From a checkpoint of a small mixture-of-experts model trained on Wikipedia: vocabulary 2394.
Below are experts of layer 6 (counted from 0) of a mixture-of-experts language model. Rows are named router (the router's row for the expert), down (a neuron's output weights, with its number) and show model dimensions 0-127. Each number is 50 + 15 x the weight over its row's rms, rounded and kept within 0 to 99.
Before each expert's rows: a language model's description of what the expert responds to. This comes from a sample of Wikipedia text that the model never trained on.

# expert 0
What it handles: Final digit of years. Last digit of four-digit years in dates, lists and filmographies, such as 194|6, 201|0, 187|2; also later, before, century.
router:44 54 15 69 66 33 33 47 56 48 71 67 76 76 60 64 48 63 38 64 59 59 73 60 49 65 52 76 38 47 71 29 52 37 46 47 42 42 31 62 36 63 24 62 32 56 47 43 61 48 68 46 67 50 41 55 68 44 50 24 48 44 67 66 60 61 64 55 58 49 73 60 40 60 75 33 77 78 43 52 80 33 37 44 36 52 51 77 67 62 33 70 60 47 58 28 16 35 53 31 29 51 52 61 33 32 35 71 49 51 44 27 64 74 44 20 58 63 51 70 38 42 43 53 71 57 63 68
down3:59 80 56 41 41 39 62 35 49 63 22 78 49 60 28 07 62 67 70 31 53 42 48 69 45 49 67 45 79 47 45 49 05 63 83 71 50 58 56 52 32 60 51 72 37 67 23 37 27 45 73 23 46 29 63 44 41 59 57 41 54 71 63 33 53 72 49 43 49 79 47 44 39 50 59 63 41 52 40 70 54 48 54 42 50 31 49 48 47 56 14 51 56 43 56 70 56 45 51 30 20 57 35 53 39 32 58 54 64 51 51 50 49 51 59 41 32 70 57 39 61 48 80 44 23 61 53 66
down4:49 55 52 35 52 47 47 67 41 27 52 63 29 55 34 66 51 37 76 46 52 44 60 63 53 53 32 50 34 51 68 32 32 72 42 43 21 33 62 58 25 54 55 51 50 36 41 12 43 63 44 64 48 58 50 36 33 43 65 33 50 57 45 31 64 67 32 38 41 49 66 44 51 50 38 25 53 56 56 41 66 58 56 59 60 33 73 77 72 74 38 53 29 48 60 65 30 52 30 65 39 18 61 50 54 44 48 48 48 61 68 23 43 80 48 28 35 25 66 20 27 58 58 46 28 81 08 32
down5:38 37 42 72 71 82 61 50 58 35 56 43 75 28 50 89 34 60 23 47 45 61 53 28 53 51 24 72 38 14 49 35 67 33 22 35 61 51 64 58 80 49 35 50 46 46 78 67 60 53 39 48 39 37 55 59 76 45 67 38 47 50 57 69 56 48 75 33 50 43 39 43 42 27 44 63 42 65 60 25 61 68 67 70 60 81 56 41 46 37 63 42 65 70 26 23 40 54 41 46 58 38 53 54 61 65 53 46 38 64 46 47 72 50 49 86 75 50 44 67 56 57 47 39 61 31 46 54
down6:23 46 62 65 59 42 57 51 51 28 57 53 54 42 43 56 26 51 41 50 64 47 33 73 21 57 38 54 61 14 45 52 48 30 78 45 45 40 53 36 63 66 55 43 38 68 73 40 67 39 30 60 53 48 85 45 77 48 37 61 75 23 56 64 49 14 41 66 69 45 53 73 43 47 30 44 53 50 28 48 36 84 70 68 45 46 72 57 21 32 64 26 44 57 30 52 44 32 33 60 46 60 20 27 61 56 55 36 51 60 46 61 54 39 34 23 42 31 35 55 62 65 22 61 44 44 44 51
down7:62 30 40 73 34 68 63 20 66 48 56 49 27 68 68 49 72 47 48 57 65 58 35 21 57 32 44 69 65 42 65 76 13 73 35 22 65 39 64 62 39 54 34 74 58 59 56 61 34 50 41 31 59 35 35 56 65 51 77 36 43 48 73 34 52 59 53 59 19 44 53 45 50 46 51 35 25 29 70 60 81 48 33 29 60 54 60 13 49 52 49 60 54 50 67 40 40 55 41 52 43 56 77 34 64 45 32 40 50 41 49 37 52 47 44 55 31 34 27 39 40 29 62 66 58 64 31 20
down8:78 57 51 64 66 24 55 44 38 75 55 78 73 55 28 76 42 57 53 61 15 48 60 58 33 23 69 48 86 61 48 58 56 57 89 57 60 23 43 43 39 54 20 34 31 36 38 54 83 74 42 38 61 42 40 55 49 46 34 32 36 44 32 66 43 62 42 70 51 72 45 61 45 58 36 50 48 28 46 27 42 53 55 56 49 48 39 20 52 45 42 26 49 60 57 72 33 61 48 51 65 25 40 31 46 56 62 79 60 36 32 58 54 45 75 51 47 57 69 46 47 39 71 49 43 58 57 67
down9:21 44 57 79 56 45 73 64 28 78 36 50 55 52 44 46 43 63 87 36 60 35 71 48 47 65 46 45 59 42 00 55 57 62 33 48 38 54 60 54 41 63 35 16 61 46 44 33 31 63 74 52 58 46 65 54 52 38 45 39 40 46 50 48 34 42 62 41 48 47 69 48 54 40 30 69 55 73 64 23 23 51 56 29 30 44 45 50 74 22 33 40 29 57 30 50 39 61 43 34 54 10 29 53 66 42 48 66 62 52 58 46 25 58 41 42 43 35 53 50 56 74 67 47 39 37 53 35
down10:43 49 66 49 68 51 49 38 74 51 26 63 43 45 73 47 43 59 71 27 51 68 78 33 54 58 23 62 28 44 73 54 35 71 27 45 56 53 59 73 66 28 52 38 56 34 59 17 91 48 66 75 56 44 21 64 60 32 50 58 38 46 41 56 46 68 44 68 59 40 70 36 58 47 46 10 63 63 57 65 55 32 82 55 47 62 58 57 27 48 65 66 56 68 33 50 51 37 44 46 52 50 47 66 63 36 28 39 42 84 56 41 59 59 47 56 39 72 57 68 68 69 25 52 54 33 60 40

# expert 42
What it handles: Inner digits of quantities. Middle digits and units of numbers in measurements, statistics and census text, like 1-8-yard, 8-5-foot, 5.6%; also four, six, total.
router:72 55 51 66 75 32 51 34 40 40 62 69 47 38 71 56 83 72 41 80 43 54 57 46 53 82 77 52 58 74 66 33 39 59 76 33 46 16 17 61 42 74 37 73 45 62 46 41 65 39 51 37 53 52 40 58 64 55 36 33 46 29 47 32 39 57 56 68 50 82 60 43 50 45 48 39 43 71 42 41 55 47 47 43 28 32 58 55 50 68 36 58 80 55 57 49 61 53 48 43 36 71 33 41 52 25 42 80 22 56 34 41 60 54 39 33 71 65 60 50 49 26 53 21 42 71 66 63
down0:66 80 47 49 68 62 48 33 73 63 47 49 28 67 51 18 42 38 88 50 67 60 56 48 40 39 49 73 17 22 68 66 32 41 53 60 45 77 47 65 67 60 63 67 60 41 45 76 34 40 54 38 45 34 67 17 55 72 53 33 62 58 56 48 53 57 37 63 56 55 51 71 51 58 36 57 55 54 52 34 55 71 60 54 67 49 43 48 59 46 38 60 44 35 52 68 71 64 62 36 68 41 32 10 36 66 67 52 40 89 73 71 49 59 46 66 64 68 68 52 54 72 67 32 49 57 34 50
down1:35 41 56 46 31 51 44 43 69 57 55 45 00 45 63 27 58 59 70 42 76 19 83 68 36 44 55 35 47 43 54 37 41 60 60 56 49 47 59 69 56 59 41 30 50 66 66 34 71 54 42 11 46 31 53 40 46 27 52 67 53 35 50 39 37 21 42 41 18 58 41 20 53 41 41 32 29 43 61 48 36 55 63 55 57 69 51 58 43 24 55 54 63 83 37 54 68 34 70 29 55 57 72 54 63 23 40 27 50 44 44 42 47 62 51 40 53 11 78 51 56 43 50 54 54 42 59 52
down2:30 59 46 52 51 90 33 42 21 36 46 49 38 39 37 36 81 31 80 27 34 47 52 63 17 63 56 54 64 60 43 70 40 31 48 33 35 75 79 40 46 25 59 46 65 59 33 72 36 68 35 35 31 40 51 30 51 61 49 45 41 63 75 73 68 47 57 50 40 82 66 77 25 53 44 45 58 44 49 56 34 54 59 62 75 52 38 43 73 61 46 50 57 64 16 57 50 40 65 37 60 63 30 52 44 35 42 47 46 51 55 41 69 48 48 73 40 64 51 37 55 56 37 54 17 69 69 59
down3:07 21 61 30 58 21 62 43 40 54 66 22 70 61 35 27 34 37 35 57 35 52 64 65 25 18 64 51 82 39 74 43 39 33 53 48 38 43 45 57 59 36 32 33 36 53 25 53 60 60 36 74 60 42 66 56 50 39 68 57 56 78 21 42 63 78 63 44 32 50 54 59 43 50 42 59 43 26 41 43 49 54 48 52 32 56 43 67 61 77 43 45 71 44 50 68 62 56 56 40 61 31 68 61 62 42 59 71 38 50 29 48 16 40 40 49 49 44 68 45 43 36 45 56 29 45 43 19
down4:20 75 48 36 59 25 37 57 52 51 44 46 58 65 40 37 76 74 63 48 46 53 30 56 44 62 46 54 47 48 44 76 53 30 60 40 67 88 51 14 40 61 47 63 53 27 57 49 30 35 80 53 44 75 47 28 68 60 64 43 73 35 56 63 55 54 45 49 26 60 56 72 40 68 38 48 52 53 53 57 38 62 49 46 46 37 48 39 26 66 56 39 46 32 38 71 66 61 31 48 50 25 33 63 20 40 49 50 51 74 70 68 58 30 36 77 38 76 62 51 68 62 74 55 31 86 33 46
down5:62 44 55 74 45 42 49 64 36 53 57 83 44 33 50 58 46 69 62 36 58 34 52 38 56 35 49 85 50 72 30 50 36 52 53 31 45 55 59 31 45 41 58 41 60 66 39 35 69 16 46 72 73 64 67 36 57 55 69 59 70 70 48 60 64 35 56 56 41 50 76 47 60 41 58 55 52 79 43 43 48 18 47 15 64 35 49 37 55 57 72 57 55 57 23 78 77 31 40 43 42 38 48 53 59 32 26 22 75 59 56 46 44 56 62 61 30 45 68 52 57 85 57 45 68 65 67 18
down6:22 25 58 28 93 55 44 59 30 72 49 74 53 63 65 61 27 21 67 61 29 63 48 63 62 14 30 67 57 34 51 44 76 54 39 35 40 49 69 49 38 51 55 53 63 64 68 38 18 49 25 38 50 70 53 52 70 43 56 54 53 42 51 30 43 51 48 34 61 55 59 85 73 46 51 56 60 42 53 46 56 16 61 76 44 51 50 37 45 46 48 58 54 44 50 60 31 68 63 33 40 83 27 60 37 51 51 63 59 28 45 38 40 45 67 46 51 57 60 63 57 46 30 53 37 53 70 88
down7:69 36 50 72 38 38 58 67 50 41 49 36 42 43 32 60 40 41 55 46 32 58 53 67 53 35 55 56 48 42 61 51 42 71 55 65 65 64 03 57 60 42 22 75 66 63 50 56 39 54 60 60 55 37 46 45 22 64 09 57 37 52 70 40 36 46 43 21 42 46 14 53 42 59 50 34 38 57 82 63 71 60 20 47 41 51 59 36 75 38 66 71 61 52 57 24 62 53 54 75 36 42 26 39 76 40 72 46 60 64 48 24 37 45 56 57 30 67 49 54 81 72 46 41 44 41 29 59

# expert 11
What it handles: Lowercase word-initial pieces. Short lowercase opening piece of a common word after the, of, in or to, as in p(utting), st(ock), b(urn), sc, fl.
router:53 52 44 69 69 37 30 39 32 40 82 58 50 64 50 62 65 69 24 54 50 72 64 66 43 53 41 54 37 50 62 27 37 42 60 33 38 12 17 53 37 67 24 84 43 62 65 33 43 49 60 39 76 69 47 56 61 40 53 42 65 53 55 63 90 59 54 51 56 75 67 71 37 64 58 41 64 58 55 45 70 37 21 50 23 28 48 72 68 62 40 54 46 58 77 41 42 60 36 55 52 69 49 55 42 54 52 72 63 53 43 42 64 59 42 52 47 52 84 70 36 39 67 34 56 73 55 67
down5:63 38 80 33 91 38 46 48 50 56 48 28 53 35 66 42 47 37 52 56 61 41 42 66 55 58 61 81 65 32 77 71 34 67 49 32 74 37 87 54 46 39 58 47 37 66 47 72 50 23 60 19 59 44 48 40 51 59 28 75 77 55 55 24 61 43 32 48 60 45 61 32 58 60 55 34 80 70 50 47 56 64 52 38 36 34 36 28 78 49 53 60 45 65 71 63 39 62 66 36 37 32 51 19 45 50 77 67 56 51 53 43 56 52 30 45 39 60 62 63 42 73 57 61 39 62 62 70
down6:54 60 27 39 64 50 31 62 38 55 60 49 46 69 29 49 56 53 24 75 72 31 71 46 62 41 30 85 52 64 40 62 49 57 21 46 52 61 34 51 47 51 44 73 07 49 41 46 75 57 51 67 60 23 41 51 66 31 66 61 65 35 41 37 69 62 40 28 42 52 55 57 49 44 45 40 63 51 73 49 60 49 48 63 55 43 45 27 42 34 60 46 88 47 18 84 52 60 48 36 59 58 16 78 62 64 38 66 55 68 72 51 34 53 43 45 61 39 46 28 33 47 27 38 54 79 54 63
down7:73 65 49 49 41 64 58 77 25 27 61 55 99 56 43 45 48 70 70 34 11 67 44 55 47 42 33 16 36 31 41 57 47 44 49 50 66 39 64 38 47 52 48 39 61 60 47 37 30 28 57 33 67 32 73 61 50 54 60 52 33 61 59 59 61 65 43 48 44 36 31 70 62 54 72 59 59 35 70 56 55 55 21 46 53 53 65 62 38 55 30 65 33 85 65 55 56 57 47 46 46 27 41 67 53 42 48 33 57 66 51 91 37 51 37 52 60 33 19 39 32 47 61 65 43 37 25 54
down8:40 64 44 45 40 65 46 57 57 34 67 62 53 76 68 44 70 32 57 57 55 54 83 45 65 70 39 43 26 75 80 38 61 60 67 68 42 59 36 30 62 45 57 75 45 63 41 65 52 37 48 45 36 46 36 54 52 29 48 68 40 37 39 52 64 21 57 26 38 39 37 50 57 29 68 35 48 62 52 49 51 55 71 36 46 45 47 57 42 07 36 66 60 56 42 60 53 23 42 41 76 80 57 74 50 56 55 63 38 46 68 76 30 47 75 74 51 82 52 92 52 46 46 38 34 31 47 41
down9:67 42 72 44 47 58 52 46 58 46 47 59 60 64 54 51 45 57 50 56 46 43 61 46 72 65 53 30 66 67 39 47 33 47 00 64 67 58 66 58 32 49 41 37 57 59 68 84 30 56 41 66 58 54 63 71 76 37 09 58 70 46 55 64 64 25 42 65 66 46 62 28 49 29 34 64 45 60 56 48 95 61 58 69 53 48 57 63 44 28 36 45 55 40 60 47 42 60 33 46 49 54 32 38 47 39 67 81 56 49 41 26 41 48 67 49 67 36 39 49 33 32 69 60 24 13 48 62
down10:45 27 39 73 36 31 59 66 43 53 64 48 40 45 33 35 39 43 49 59 58 66 77 35 74 38 54 21 62 58 54 58 51 35 55 69 71 49 33 65 37 63 83 56 35 53 41 56 58 24 12 39 56 47 61 54 26 48 48 54 52 38 52 81 54 68 30 65 46 25 49 53 68 34 37 64 52 67 80 80 44 34 30 45 35 56 43 44 48 54 26 44 41 38 85 46 43 18 34 70 57 65 63 59 52 36 42 22 27 54 57 58 61 40 60 40 74 54 64 52 54 43 75 67 66 47 73 37
down11:74 37 56 38 41 55 32 51 23 53 62 36 55 42 49 46 52 46 63 34 55 47 67 51 48 88 75 59 46 54 50 47 64 57 65 52 49 47 32 56 38 65 61 54 68 51 19 28 61 46 51 49 38 67 44 53 51 46 46 44 21 45 42 51 22 58 39 40 39 29 15 07 72 29 72 45 74 71 42 44 39 60 63 40 52 35 69 56 65 37 32 62 76 35 38 93 66 44 45 60 41 34 73 56 49 42 19 60 46 45 55 36 50 40 49 48 40 39 16 33 26 57 30 50 57 61 72 69
down12:61 23 67 47 37 43 55 46 63 65 65 29 52 46 54 37 52 43 46 47 48 30 55 60 61 68 53 58 52 62 92 46 55 46 69 29 37 41 27 36 33 25 31 56 60 59 36 43 09 43 61 78 70 68 41 35 41 55 81 54 46 45 25 49 46 54 68 71 75 31 38 42 49 50 62 64 81 47 49 48 45 54 61 68 55 50 76 64 59 32 50 44 57 31 56 62 36 26 43 46 52 55 27 36 88 81 24 56 11 59 71 44 61 49 42 60 37 46 44 31 57 61 46 42 67 53 58 60

# expert 48
What it handles: Word-initial T, L, B letters. Single starting capital or lowercase letter opening a word after a space, pipe or comma, like t-aught, t-ouchdown, T-itle, H-ough.
router:54 76 34 70 76 47 31 25 35 27 58 62 56 59 69 59 70 67 12 51 47 73 64 51 40 61 53 61 48 61 61 32 31 23 66 45 55 50 19 71 40 67 31 47 41 57 65 42 68 63 72 33 66 71 52 50 62 26 48 42 63 23 67 90 81 39 44 60 23 60 59 52 36 47 63 46 63 52 39 28 63 40 43 37 52 54 47 47 64 66 25 52 56 63 62 44 53 33 34 56 61 80 52 70 34 46 51 55 51 51 59 37 62 52 47 34 64 58 63 67 46 38 55 56 72 67 73 67
down0:50 45 37 60 75 71 32 50 45 50 70 55 46 38 64 46 51 63 54 42 80 23 54 63 41 70 36 56 70 54 52 26 53 25 54 34 35 65 58 46 43 42 55 55 19 45 38 48 57 71 54 45 67 35 26 84 45 52 71 53 58 38 35 54 28 49 83 63 71 42 72 43 56 34 50 40 74 62 22 72 42 50 46 18 37 63 74 66 40 46 49 18 55 75 33 58 56 35 32 24 48 46 47 41 28 33 52 39 59 33 67 57 46 54 59 77 27 27 50 52 58 74 62 68 29 61 55 51
down1:59 76 29 46 39 62 52 80 57 37 41 71 69 52 73 65 46 32 51 71 14 44 53 56 30 32 28 88 47 63 56 39 57 42 26 29 47 51 40 57 58 48 35 88 45 46 55 92 43 33 27 42 55 64 66 67 62 63 43 40 29 44 44 16 61 30 63 74 40 33 50 58 48 51 61 61 53 53 58 36 25 42 49 55 60 32 31 38 43 40 50 53 34 47 21 47 51 53 55 73 59 61 52 53 44 55 34 51 59 96 45 60 48 58 53 57 68 46 30 67 60 63 51 68 62 62 38 50
down2:51 14 66 55 51 43 15 52 41 67 30 72 99 67 67 58 44 75 48 57 66 42 43 50 49 49 28 41 29 29 42 54 48 35 76 58 56 71 77 37 61 40 47 52 62 57 63 04 52 61 40 21 44 51 57 53 50 59 57 48 46 57 73 41 68 57 52 33 37 69 49 30 59 39 62 37 42 21 66 57 59 49 72 61 43 37 39 35 55 35 34 51 49 40 45 42 37 54 31 51 50 51 36 61 24 36 54 35 27 43 74 65 58 46 82 33 59 50 74 40 50 43 54 57 34 28 60 37
down3:35 52 52 47 44 27 16 65 75 46 65 41 13 33 58 39 57 64 63 62 36 66 41 64 63 42 54 52 51 16 59 31 37 46 44 47 19 49 50 73 38 53 77 43 49 24 54 61 24 50 51 31 52 63 60 40 33 37 62 47 45 47 35 32 38 87 44 46 17 60 68 40 35 39 57 48 56 43 36 65 59 58 55 49 57 75 67 55 50 36 69 32 57 66 84 44 51 41 53 38 23 18 44 31 59 62 50 62 40 39 34 56 74 32 53 58 58 46 49 45 39 50 15 39 77 67 50 45
down4:60 62 21 34 36 28 38 31 54 60 68 70 56 50 52 50 38 44 36 59 45 48 61 42 40 54 65 16 53 57 46 27 59 46 73 66 51 30 66 63 40 73 50 37 39 40 44 33 69 34 40 36 25 42 14 49 13 46 50 52 32 59 79 27 50 56 74 54 43 29 36 42 47 38 27 33 38 40 31 79 32 48 22 59 70 43 50 66 65 79 44 58 50 67 37 62 41 53 50 29 37 51 52 61 76 59 53 65 40 38 77 53 66 36 61 16 46 61 45 32 48 46 36 64 60 52 68 62
down5:46 44 55 51 29 23 36 51 52 34 69 32 58 37 57 47 55 46 33 58 47 54 43 68 53 59 38 67 62 44 75 44 52 22 51 41 37 23 78 60 67 62 59 64 64 28 71 64 61 37 64 69 73 54 26 65 59 44 47 74 47 39 07 72 53 57 27 71 34 16 61 50 60 54 32 65 81 62 53 59 33 54 30 35 30 55 26 53 71 56 55 42 54 49 38 79 73 41 57 53 67 47 64 48 50 60 54 71 54 47 65 77 69 56 47 57 42 60 56 32 85 33 65 70 61 45 56 54
down6:52 53 47 47 62 32 34 23 47 66 46 46 83 70 18 35 38 58 34 51 49 42 42 55 44 68 20 18 86 41 65 36 37 56 33 64 44 60 60 84 57 52 61 60 59 25 20 47 48 33 57 38 43 34 72 38 58 57 43 53 42 52 62 41 60 27 40 64 34 48 75 38 59 33 65 45 58 24 32 54 51 39 43 49 46 65 45 36 63 73 30 30 43 80 52 72 79 48 33 38 17 42 19 49 37 56 66 63 37 43 54 34 61 56 41 55 50 41 44 59 40 59 71 55 29 55 54 67
down7:60 43 22 46 40 44 45 68 59 45 73 55 42 54 56 60 71 41 45 79 55 59 25 66 57 51 83 53 40 32 64 65 57 51 58 43 59 24 46 42 38 70 49 42 76 61 60 59 55 48 11 77 36 85 64 31 60 67 45 70 36 56 78 34 68 38 38 37 39 65 70 48 41 70 35 48 63 71 45 27 43 53 35 49 40 53 27 58 68 50 55 48 21 28 50 26 72 36 48 29 54 76 49 69 61 31 47 39 44 59 49 45 38 29 76 53 32 58 63 44 45 76 36 27 52 66 43 51

# expert 55
What it handles: Common noun first pieces. Starting pieces of everyday nouns with m, p, s, such as mother in grandmother, packaging, casino, savior, cousin.
router:91 78 26 58 79 47 27 36 18 46 80 73 34 51 51 59 44 71 31 56 54 45 55 62 40 54 69 56 47 53 56 26 42 45 81 34 49 47 16 62 40 51 21 59 43 70 54 29 51 46 57 27 59 47 35 64 78 50 30 42 65 42 70 57 72 60 48 60 36 72 62 48 35 58 45 34 56 60 46 39 51 56 36 46 57 32 71 53 77 66 27 44 49 64 55 35 33 45 61 55 58 49 49 59 53 36 39 62 35 51 51 33 69 45 33 54 71 63 67 50 57 32 60 22 46 71 81 61
down3:73 63 45 52 44 48 56 25 46 37 56 40 50 48 34 60 70 58 52 83 55 44 42 46 19 46 45 27 84 43 42 57 50 48 41 84 69 54 68 70 66 55 27 24 24 81 74 38 33 62 42 55 42 42 58 22 63 40 31 70 70 15 41 42 46 52 53 62 44 67 77 57 42 63 31 56 62 38 52 52 42 48 35 39 52 61 24 37 73 38 60 51 18 51 59 51 60 60 41 47 28 45 59 54 55 41 27 39 44 59 45 58 35 30 35 44 42 29 56 58 69 76 79 40 70 40 44 31
down4:41 75 34 52 56 47 62 52 52 60 58 59 39 51 36 43 39 33 57 77 67 35 76 86 38 53 51 79 49 31 49 59 16 36 67 41 31 41 55 41 39 69 75 58 48 38 54 21 28 45 83 17 37 47 61 17 47 52 29 45 35 71 58 53 36 66 34 62 53 73 59 46 31 40 52 37 52 54 53 62 46 35 60 42 52 50 62 55 82 41 69 42 60 63 73 56 68 40 51 69 26 62 80 55 61 32 09 63 32 68 42 64 45 54 51 45 44 50 70 42 53 62 47 47 42 66 53 35
down5:48 63 66 61 22 49 44 67 44 63 35 84 45 41 52 58 91 40 48 43 30 52 52 13 48 50 30 52 46 27 43 59 43 41 79 52 31 27 64 37 35 46 55 84 64 71 53 69 52 52 56 63 57 44 41 40 27 48 66 96 45 63 40 27 71 52 47 41 57 59 36 57 49 41 49 59 36 65 25 36 48 76 67 61 47 46 41 36 49 28 26 67 56 49 70 44 32 30 51 47 57 63 44 40 69 43 66 62 88 69 54 43 30 51 51 54 37 61 82 43 46 59 67 60 54 43 38 56
down6:59 38 56 53 38 49 66 51 78 30 38 56 62 28 47 41 27 60 28 58 19 57 58 44 31 63 61 66 81 51 82 56 71 43 68 65 44 58 80 60 48 32 76 68 63 39 59 66 43 65 68 76 54 64 55 48 47 72 54 37 52 44 37 37 53 25 50 52 78 62 40 36 54 46 49 46 37 51 43 27 52 48 47 56 52 48 25 72 56 58 48 53 24 53 50 58 27 31 78 58 37 57 73 62 66 79 40 53 48 57 87 43 51 48 30 63 19 30 18 60 47 39 50 77 54 49 60 37
down7:20 71 74 24 68 49 16 49 21 47 44 50 55 21 72 39 55 55 48 47 64 60 58 56 45 37 32 34 42 55 70 31 69 50 56 51 59 56 16 60 45 58 61 23 46 60 44 47 45 29 62 68 36 47 38 33 41 40 46 51 69 48 57 48 26 68 39 53 43 42 50 52 78 52 62 56 45 32 77 31 70 58 57 23 53 40 51 65 28 72 19 42 85 60 23 56 51 39 55 65 44 52 69 61 58 60 46 54 38 59 26 45 78 32 49 57 44 67 41 32 44 36 60 75 56 75 28 38
down8:64 49 38 30 04 50 17 35 43 44 68 50 64 71 56 46 60 64 76 89 62 60 37 55 56 44 38 36 49 75 45 46 19 45 65 39 39 63 70 20 34 48 62 55 48 64 57 43 46 49 51 37 60 71 42 54 69 35 51 58 33 46 44 72 63 60 49 37 59 47 55 50 45 77 64 68 55 22 62 65 37 52 52 57 77 48 59 62 57 76 51 63 39 36 65 38 54 57 55 84 35 38 75 66 63 55 24 49 25 41 59 32 45 55 51 46 80 36 56 25 58 23 38 58 57 61 58 71
down9:50 39 95 32 58 24 63 31 55 60 56 42 47 51 54 40 27 43 47 64 45 41 67 59 31 62 51 39 48 55 13 43 63 17 38 36 66 56 50 69 53 37 63 77 51 48 21 82 58 36 37 70 49 75 68 65 55 30 40 62 53 60 49 55 39 89 52 68 47 42 55 70 33 75 42 15 50 49 33 65 52 43 43 50 59 68 66 69 63 63 62 47 63 42 58 60 47 69 61 60 67 53 54 35 44 52 51 44 35 84 49 49 71 50 39 51 50 54 77 56 62 38 28 58 48 61 30 78
down10:52 33 24 27 65 68 45 53 62 69 38 83 56 63 47 59 68 37 51 60 59 58 10 30 49 57 62 62 49 49 41 68 47 76 56 81 43 54 45 64 84 65 41 74 35 38 40 44 33 79 53 67 72 35 51 40 55 56 61 48 20 58 51 32 93 58 76 37 51 59 63 52 39 34 70 43 38 34 42 49 72 58 55 48 61 56 41 80 62 39 35 57 60 45 61 70 55 29 75 36 74 68 38 58 47 35 40 56 34 49 54 42 70 47 57 48 49 40 37 55 65 33 73 37 66 46 41 29

# expert 14
What it handles: Early word-piece continuations. Opening or middle pieces of ordinary English words split by the tokenizer, such as c-ount-ry, Cat-hed-ral, pl-aques; also closing parentheses.
router:53 65 33 45 81 38 63 31 39 38 60 53 45 46 59 69 49 60 38 54 56 73 48 57 39 54 60 47 50 58 72 46 43 64 72 38 54 49 29 49 42 73 21 71 45 71 59 28 44 37 76 47 40 50 42 68 51 29 19 31 72 46 53 44 76 84 49 79 65 63 73 69 44 50 79 48 60 45 27 45 48 62 33 60 39 21 49 64 68 57 37 50 60 81 74 20 35 53 30 38 45 53 36 55 50 46 41 81 44 61 38 13 61 62 40 35 69 58 63 64 48 42 53 35 57 64 44 63
down2:47 58 72 47 41 61 41 32 71 44 47 81 21 60 26 44 32 54 71 67 65 50 13 39 38 66 55 41 48 50 49 52 59 10 46 75 55 47 59 43 61 49 30 63 66 47 69 77 18 34 58 51 48 63 63 49 47 42 53 49 66 73 26 80 21 43 52 82 68 55 51 63 55 55 38 73 59 71 22 67 54 78 35 56 31 37 48 55 48 65 43 31 42 41 66 53 49 79 47 25 42 54 44 65 39 50 53 57 33 34 49 53 35 41 64 56 30 39 42 29 34 59 60 33 48 30 63 53
down3:63 17 43 62 55 55 45 44 24 64 74 39 68 51 43 66 48 31 61 63 62 60 41 81 57 60 26 28 57 48 64 36 57 48 69 57 44 43 02 40 56 56 37 52 36 51 74 47 51 78 48 57 80 62 53 69 64 46 39 21 56 53 58 43 47 43 68 41 43 45 41 51 68 49 70 27 46 39 43 26 11 62 40 50 65 50 46 54 67 55 60 60 58 49 57 79 32 56 58 56 70 30 35 42 60 64 57 83 61 32 62 21 42 50 38 33 65 35 41 33 58 28 42 75 65 54 72 39
down4:63 45 44 52 66 49 42 58 78 88 25 53 52 48 85 55 70 37 46 60 26 69 54 55 46 51 22 46 44 14 44 54 68 51 43 58 43 44 74 49 33 58 48 64 69 60 59 39 43 63 68 58 39 31 36 18 32 18 31 39 60 57 33 76 75 60 32 34 45 29 39 35 62 43 58 41 44 34 59 34 24 39 37 56 56 27 46 49 49 34 43 51 40 34 42 41 41 76 38 55 65 47 53 50 61 63 33 74 71 49 52 42 34 81 44 48 47 27 41 37 21 33 46 29 56 53 37 27
down5:39 48 37 26 33 48 46 14 50 57 29 30 56 28 45 59 48 31 48 52 52 42 44 57 73 59 45 25 81 70 05 47 41 38 54 57 42 66 60 37 51 63 54 68 24 64 47 56 52 42 63 59 41 46 60 34 67 50 29 54 43 33 48 45 33 78 52 37 50 71 35 76 31 33 16 59 41 35 42 52 73 37 60 67 40 41 35 43 68 70 26 50 55 43 51 31 42 59 48 42 30 38 08 49 41 46 66 30 43 52 56 69 66 26 48 35 65 71 31 60 46 52 57 38 82 45 39 43
down6:56 42 42 39 62 62 38 48 49 63 71 40 47 36 67 55 61 45 64 27 59 35 31 24 61 59 49 46 53 44 70 48 41 32 41 40 44 66 71 47 31 53 43 66 46 51 64 63 24 62 42 43 59 64 62 38 38 49 38 31 53 49 58 47 61 60 66 44 67 69 40 54 06 59 46 61 57 25 71 68 72 60 38 63 54 39 31 39 52 50 47 55 38 52 89 65 39 33 29 54 25 19 26 71 76 44 54 35 47 72 38 45 50 57 69 63 28 40 61 70 63 77 45 25 86 78 63 30
down7:65 64 28 49 31 68 54 61 42 77 43 44 50 66 35 67 26 19 51 77 71 28 60 60 60 73 59 55 33 44 66 50 61 76 44 54 58 39 37 53 44 53 50 51 52 40 44 53 45 69 46 35 31 40 36 67 50 66 43 53 69 54 46 65 54 57 46 59 24 30 38 45 48 46 41 80 53 48 61 40 50 30 64 31 34 66 80 80 35 74 46 44 52 55 51 35 74 63 74 25 48 54 64 59 91 32 81 88 51 47 26 68 38 27 51 56 41 56 31 51 42 46 48 51 39 36 72 44
down8:40 66 34 29 53 49 72 52 40 39 42 54 42 52 54 36 39 40 75 35 47 33 62 65 28 48 35 27 47 13 57 68 44 44 76 44 53 26 35 17 36 39 72 34 53 66 53 81 40 55 87 42 62 43 74 39 44 50 27 49 47 40 93 42 73 56 50 55 37 73 58 65 41 49 49 65 12 61 52 48 53 47 39 40 36 30 51 41 62 36 56 38 54 52 57 38 44 48 53 41 27 70 37 65 38 47 60 23 53 51 73 77 62 56 32 64 34 67 65 59 43 37 53 45 24 74 44 56
down9:62 59 43 45 27 35 21 14 50 19 69 37 52 42 46 58 54 75 55 72 71 47 61 56 55 54 70 56 61 87 69 65 42 31 41 28 20 53 25 44 39 47 43 41 50 25 70 53 56 63 51 49 57 39 51 56 52 54 60 63 48 34 35 51 32 42 37 65 67 52 70 44 44 61 44 46 84 46 44 42 39 73 31 80 71 34 39 56 87 50 27 48 40 50 38 56 33 53 54 51 75 41 45 26 60 64 54 51 45 35 66 53 41 43 52 65 81 51 60 61 30 39 42 88 61 71 58 59